From a checkpoint of a small mixture-of-experts model trained on Wikipedia.
Training: 922M tokens, 7037 steps.
Below are experts of layer 2 (counted from 0) of a mixture-of-experts language model. Rows are named router (the router's row for the expert), gate (a neuron's input weights, with its number), up (a neuron's input weights, with its number), down (a neuron's output weights, with its number) and show model dimensions 0-223. Each number is 128 + 32 x the weight over its row's rms, rounded and kept within 0 to 255. Numbers have three digits each.
Before each expert's rows: a language model's description of what the expert responds to; "comes before" lists some tokens at least twice as common just after its tokens as in all text. This comes from a sample of Wikipedia text that the model never trained on. Tokens count by the router's weight.

# expert 47
Table cell labels
comes before: ":", " |", "s", " of", " (", "ed"
router:135148134129151132077147096255141120101072099165123185096096153119129111123130131113111089117122093109186133131086126129160141146180140158147166156157126144114042125113140222139103109145158113119085140131134095116134132135134109098170069095191120147129162161171171103148123172147114101173187120094121085144142120167153115078166161134170055071082154130130157099128144103150106096130139068153125143125140091115159166157176144153077164085158127125148070153122160152153131168096113144103102152119139172184140205116113139095159149097098128139128149108065113152128070135122170123075122154158144102088112148163064105147149164141111166118118084163168140117168139108083121119153087
gate0:139140104173172129183129129113140115096139175102158180154062094147124148093182095107111079111101136150117142135098102088082127147166135149096179119134136126114085119144185135137083131139078145079110132090097154105162122111128121122130122192094119154164085104180197152160172132116079138118202091108120143166108121113115158137198139122164181141058181097083152139128118116133132081123074073057085089150098122134147134086096135153124143095081183091087095090193069177151122193154142121128101103098136152128148141118059134134140110128128170169111157096081107135172084131129137112131070101125204109111092143185129138216087175176129144159120105085167108155145113104137111082123131
up0:090087110103114170134106129082153107110136105108102133104177106146155173110129068115062144133188116113147134147113142133156052164150146119140126105080104079101050174127143146147117130132076125148127131092148154070109107136119184126134132121109167160089102163154196140130168108168102149103170117126172134127151072111087104164112153090096192078129105143133058135092121143144116078166127096167124122067140191167079098124093158119049120059097097107115171134111156171174166096123154118134113155070150117115089151156091118106081120077122099163054167157155155152102124179163163106112110067121070116149082132155138140171123128144088098133128112043147212150117139085096112123141108
down0:113087127134126105122104136092181140173114165096100174152135117103175143133154180050113110139150060112114098146116111166131124097096141120146113124079036152155211138133083112144119118149155105187160094146135147080089099089141098134084129154071163096150091126137160123114151141150132085140119096117103139085132132096153096155121144115122110206142109112119141142148091149150127204105129066129164175067104127153134139166139127102136207057105100173068086127122123142098078079120156180121131210108136109067071133127105114092059143115146112180156163152092046127115156178149128126137123132165091129168116163115111220155154138174149117147111139128108160107147188106162126101103146
gate1:100156161159108150178076092172145084087134151123161131116061091117182115155137172140180088087089105174154087132114147113122164168123121122151090136152142087087149104197125103108126164141144144160131117096106143135142143112106129129103070118148119079150162094055132127139077127059161255120137150158094171204127136148143217169127120156148079155071149167103168136130129114152144163165154098094108104107101143135157160131115140159126146094094125093133151142164122120171128108120139178122171113146059106137120157139180119110151046060102101114142125120128092182156142106097160058130167122087129129135162129093154155129097118121095111116180117208119165157084090090119145104170117
up1:168128139190110117164031123164154163110147189150117098141131138122155148091147166149100125120085122145138089111042157114136107162129165179170159103167162115155164089194114151148129126113119134169136124088159106137130173081107167131190062128108082127212137176086145179154129128134119147135105172162141071196165153148105137143091132108176101141145133061152136160081102136090132191146139180160105118108123121165142119161116081126120160106195146141101160122139121155075143143147116163125159098120143155172094093128090185093143129087097126102093126115128138121091164099067198089130138189153160150109192158109162106172157142113192097065107125124138115119091139151114160163160186
down1:137079160080107156134092170088084193161133146128211145052162095154103166114121138141124134100114146147144145142068125110092038141109127141105183107121113122127112172176117137159166123123115090088150121130137180157047137158134161130127150150147083151126107097124203130115093173146182092089143110132136120060134124097136104134111098139097128174137104062110105094105190145163152119073161066133125166124111089105098129123097133120147060177089088121063129054113099154151114120122105121175166136104115134146146092154127118088127095119117157117123140168090175070140075143099107207150141054139072110153155107099093158143115100093121109141117175068177102171122156143133115108082078
gate2:083133100092155109143116167216135141101106105159148116098124164091098106160142164026130149187103131135212169138148123091108134160147091151146115140137173131137105080092170147173104138162122132099158151164097061124108171136212161149115154162136096128159124125108149087117134104100093110135129063146152124144127148135103177139084152146060042113167159159116115106149159102138146117138108114180110136126149149101152083196139085123065100131199160144107155085075170130163116173126144133114099126130073115145125098139135151128076157096134072135109131127166156136149119097137205180056157147141131199054122114173108108078135165136108105162110156126177089106105147156148103138141175
up2:040132101099113130176058142090143142144140112099209067117063140111130151160113139112142090137128118143100068105149123105168110111095166141113054176115143097040197141146160141134148161158142117156146099176121071142103114127172085077121065116146144129164106046130129123108110141115181157152165089063139123100123144118123149187131089135135177134167145125115169157065143159154138102105147153132128161156144098135128095111143075106185130089086063152166124151151104106124139141070190093127103129114098064117102142110172156128179145120103129158105143083140077137085131153141079060110140091108124159124186157162115114132112118183169089079140117147066096133106183133130169124121114
down2:121113063164152073121166139154125097226127113118157116119151142161130131142102108199145180121131098123044124122142142123118150134089088164106148136063089107044112089214128133119145101114090109118156122158085085119178119087099114124092094124137132144131114147144134127109197099102145157152222188135206088113114149173126108166159140126129154121094147129163150122094118116129178160085136115121131134029129155160069146068061124120072087135126118135117157135110071136120095136059107122117128144114164183103068171148171111139111151085108138162105156073068132132170145130141104108139158093057124139120133106142089140134148115088158159076170141092122154158136108092163114154138105
gate3:181112111131136100108119149136088130112104128163171100101088094129123105203091135108173138157139100151161116118207129136142107176110135153078154119108107089126086110146162124125195146198089149150122125130180167108179123145143114141137130097133096082082070175106150162100134110077084152123178147093063161144121104096129140048148109120129123111119079164154123132155087080142088102072123090119111114137099159138156082102167203125051134147122062112122076075107102120121092158154114138151125140115207124146123107143144121127121178076108100147090154151121072181148164139140166078111151139145088194130097125177113106120137102119072119170155188175153123124183131154214068104142164
up3:142160119161109126159131153152123118123110043109072161070163115143114149164116136128125166100122122179109105120128145145161094143125122092097114143161069152164145149088060117137186149152067099116181097107143192137174123149125153176153104091118098124062116045179138157107140122121140116127150140090117121095052119164109178228125163144101084141163111104103137122148129115115112111107092138161113102135082078181091130171153136108099110165136090138117169127143126086109146108131039176155109156199123096141146159138109082172073179127123144160165147143079096072163123137124095091110109148145106126206196041170139071094092164102137130119156107110161095145152104167124136104115128
down3:164129161123058110124140089103177178093111135168126124164183132197135126088130164064154150174088150091134138164105066140130154122159161110187097123081101121117135115146219080108186097123133150097107133153129136112165118115127133092107106119129105094160136101111115142171170089106137119103166158076092154140191132174208131121133079192197120162093162124053119130134141112120129141060129092163126154083086141099184101086143126121170157118151134055117151113169159093148077136180127100127170149127095097189124099101159190129169142115117103108107091112118190197089116159144102128080080099134124094082130102150124159125101097146092115146070146138110185145158095098143147150151155
gate4:122135132128123081133165134247174080138113137140135132161129108153145151144204160101123136160124089142118159134122115118090202180139042135175165150152086114108130153082147151112131175124118093117147149112128163060149139104121147090147146154119101177118143129112144149120079156104058159079139117135158134145116094132133142129149171133122145058087144057143098125117162153105135139148165097152158175120123086155171129120104128134105106141158103160154112153110174117122109069128035189087172095087142091142072078140114142123146125104114127188143121071130096214145106116091095105109184120128143156154089138180047102093195126108122092166147097170152104136103104059171122168113107
up4:088164146104081104121141222091089128128123130153065178100101188123149107156147070150111155133163116097135097093126146084190122123047166146096145084115152136143084157137076152100125143171126097123127154083164142088100087154165092150116086099105176151141121111113100098137102121169170153082071165121127154143123147121138114125128146155158214097145121169082132094114162094190104116079102100156113104121088146162133065074111120079146119155133147152151106151193131122152185075096151141177103155119070094114138139153103147120145195113142096088083124192074139131092165069173158144122178149123073101109089109137091134216107152124099132115171146115080113151149122137120096112144074
down4:121106125139078093138173155133139149102101116186109092152093161134150138117096154131140096085140141159178118119208130097102141149144068093123097089160112184083142114046150150156135161141157242136131089112142164118187171088125091130121153114101130136157135143092120104145142133134157079122101127089130199121125128164132176130131120080052085133107094087154090140150128179071158134155179172101148136071112115158120129188161122142128110127082223103185145086152151155156109087122105093106130154138109135127116074109114128170085109065086139148096155027168160141150170159156116075111161106145139136131136116178145123109125147118141103083164071129161092138126144099141121055085143
gate5:141153152120076164142116169103141091149142139086057081155162148136141095077194130123128091186159123106101129143073089083118117175137115099092151223165142089099127151118156181117086154072130117132074159132107130127111118135070143152087092090205188150150126140114164111099079140105158107111094134160187153113140176118100113029129098176106124116073129166108093110096110101138125094139142097165183132169167108121137099074090177152094122131085161131147210132149093099145117120116116141134118120132089134129101126106153157110140110089138094193137103133077100100138081139160170133187150186125128133168177150155144089111127178116215120148054098139111147095099124121134079140120117
up5:140116078158149163123125117181134150200133112113171120177163147140129106110071105083149133136110166133120088112136138069119091153139100159110119100152113141118099156188104154086123125173123119098170132112111134130157139188136142148170144158107136117156111170121100127079123137106115160100099118105106099219148138167140135075141075102139152059155145112149087115128050172126125092150176129095120097146124219068135155115163152086116144121148152115141150148141134156093125202058175105123155084072117138121122106146142087149139176128100115170156171106014054178062081186177096115109163095135095135097090149117172145135099166072194160130132092137116139119122159145123122180130090
down5:153098143117204089078117161085166179114169068151113169187169148169092114135131118114111127129095154080130115161114178114106137160135153196084134084170101160203190114126104106133058109157124103126149153082069137035093125096129122146128106111085199125130072088147123091154171145132155115087143053135171147145095131117142078154120093145193107136122061105118083138157133140146132119124110133142075097145135103135126125137142146113098141094127104135156100108151094102087126125090074115136152063153144079138147084178085117147125166087161107186147105105148066163165194144170160118076082112109132156126111120136188132113160143092136152103067144128165130085098139131095092103112075
gate6:174124180160121152173127170032130104160137147082168123171166106143089106132234133095080145119105148179137104096154170141120117147161159148093114176140162133100120166090113135118096102109142084154136116073157184126144143148137089133133194159107209141097124134162112180113039125086122084161121180140154130116119121101141097082114147124144154118153130184123106152202140127161111075134123145148109073181111077121106091142152113152137154071097067127135148102088097168115133166107170150155132067175135122143118078120165097141132104076111071134126085157156124161143115131161089141137088094099092082132163121169123120126203122100077144076162169171116119167141126139159150072155162
up6:102108090163133103102118126198156144128101176178136084104102134145138067152135150159133125119128100108122149090123118163167140105179151110117149136162227133072167097188119120156134109163148156138110112139122121145106152072009111126179116134106085128147092160075129116122158140194121083146190111144082172112165089093072197090054175124117113142076133090101160119130116131173158152161083116131134109127160141098112100100134089109121098139101111091186114207154131116137119139117118149086111138048091141125106116163096086145109110117155136091153128153127178157119066142039151131139139132164131092116050098128180095119098109137155108193171169138111154093150133157160112109106132
down6:112120113061126120063108109083112116139106116165138113169128124131110165173118148157102087102052114052170128122126197129127171109170124076119126101182178172087087103089113095128152155118148095139135142133108127129146182125156193118090163115121117084102136064164129147158172122135124126135103138204163071151154133144176179159172151128092133168177111091117131115227174140103104144189146121113181056166092119087121122126143123133090142175081105118134117155104158100182121147146168110142143113083106070132139149122148099177126179093139120139191161113198154114168067116131180125121124179121072145133142100113127123144124129152162112067089117197119082162128128090122117148137061
gate7:167162119135069157117110108206120084111121119108145119090123166128122134146136126163168163122145090125099123089058152131173162114176087082103119127133055157113155171069127148151131119155129162154070153146139119168149117200086167119096137142164103137163113118153133203082112147129080107099142167137156101122150103149126060160134173117131118105037127115086113164128138075133141114088136119127166131146132128115149117185128139139134178139208111117154176145158136144161155104140082144146082124153186122127105156160109146133146212075158080139115071157071162124138085048172095114117147092154146134097095139115030102210082114185152163156131107139154114112120167157147107169145107
up7:106121161156139118113217146153072144054154102144140202102168129107190117088093098101181121121127119164102137075127056129185105130125155139136123131093070112132139138080123099137166100127079133139171192148157147169098174138221126121139148156148125116111181149128166134149142129062088144125112096106110064155155153165132106088184169076151107138200193164152099173102156120135084150103137094154152153194152124109129128149119146122151138138151114165165086149106123094148121096110178142123123131164109088142118205135160115132130172126115189144131116173147094100131176152221111101119081086157128111135132184078110117163149115130182089126105122141126135148215094158124104133113109
down7:125122165186086178125114142106094134126126131091177144065175114177125142083151126184156108110156169149127149121101096127110103113151174102105146082134109102131121081095178190121114119115171092128155161138159086139138088114109152102154076156063145126089124083067157151160121081101169113129102108096157095143140143163093127127142125129173066100131114133166146129138149115092061121084120130111139204169154109150124140092194088072072102096139084115126043136151118137138166024156063183058072085099104138134089101100117129161120102097160149113161141145174130142111093097142148100103167145139048165109112123105134108145154115171148129094158103166138144157097082210154153113108101
gate8:080144127137117154153172085182157186124125108134193133176123117129115102145105132050155112134140034154105116112069098118103141116150131136115150197140145160134177107183142160108138153099173124078165123127125080132140175131188123116178112202129126106131099119113126144127150150153164126147080119145167091113154144103142102097171138174109116154178106120104131070221113136131098150131088164175146156151062099180125161191080168132164135059153113116175139105114127131154157143057091154076140110111100120139119126134151115080152120156194124065159158069183161024081132130149136118125139172114170140133133101135190110086121133120089156138121123146071131139136121107096161134170084
up8:119157124141160102132180187168158141143093124111113060131126105117127133117136126101147126154055113081075154175093137169094115139139056119140081093113127150146153120099104055134156144092118100091133094082077116148168097126136079102128126123079141069124109135092096159083152133158157129145128099107190131136113124097103080140095108098146148126154086093126105146137159164154098157133144122174135122065186106197119121084123124102146157206134115078128069116097103074083112146069104111081190139134117132159141121169137103096111111223142101069093107136215149064069107108163076087134120198161131137133182114169143172129124155109157151096105125077126129139114133078169113158150081
down8:130098087164119126128125122131134166154133136095141151127097138171163128039113170233113156111174174116136154082182129125094100180156144129086103093134095162151110132154121130114129073113156124149199102105156125130126142211115105122095112093072087084136184129142125143127063108132111135187146073154136106126120131136098127129078190106159164069215181149116121135097121161066102128115175096117112079124114161077115122126126151121088168142167163118157093158107175099093119163166180141136096148130100154131167165153130127071114121150056149158149121127143139112142115154146165115082133114180119127163129142093081178142122092155145046115110177147091164064146068085145111176075120
gate9:090170143162100163120141131132138131078108202116124110093095102092155151170121123143136158126111128079100113158094059151141095182098118163134093169145086109149151101140149045061175157094136130143170093117151170158172098128151111118116156117096106155126134128161154165087144108140116202099103075146145159105167123154095120091099167136125082166096140104159107122125124088156095144087136091107153057079164068156120118102094127128124125185119145077135135086146157167122158113126081165136070105125109080171146158127100140133086122160136104118149115113051088136049123146140199107211189125137162150121120137085129209097127133116081090113099099155064115111166214145074153129129143
up9:097114149131077104104070088067130142117119065143178117107162095120192129129059117105142158092082096080100157133126122128100114093145126117138154142136110133146132136121143110082201142186134109159173114150143118123130137117085139127086146129117064131139183104171112165072068144109137108098118158158104080121189074103142162139099158069110137146138108163099113082112092139151107109061159116161148202111153120121105110138139149146176129076137108137161084147116104132107122118086101121125172160135138166131154099159176166162141136170098132146126131109135089090150177191095156216055186143088055140154124121063051119121066135180123114076145112138131180152179145109118111051113103
down9:144188161086161113138149134146116091138147118130169098156100129117151142111192060130138127120118165103163075149144120108115114143099202187137068152144084104123141132161129154077115111139132142135141155136117179106149189122144114023092158129150149100061136127150110123123166147157110143129064173101114067148077135131124118114158128222127068139166072155114107102118160113123117077118137115185159122143151117140185126107135107130134163113165137088167090117143073145122108081143058148178097125019104118131070136092097124119136124064086095103130108142141190152149128130166150072158096185157155100138137118192185144114129135168141149131124138164109120083138098132141056195154159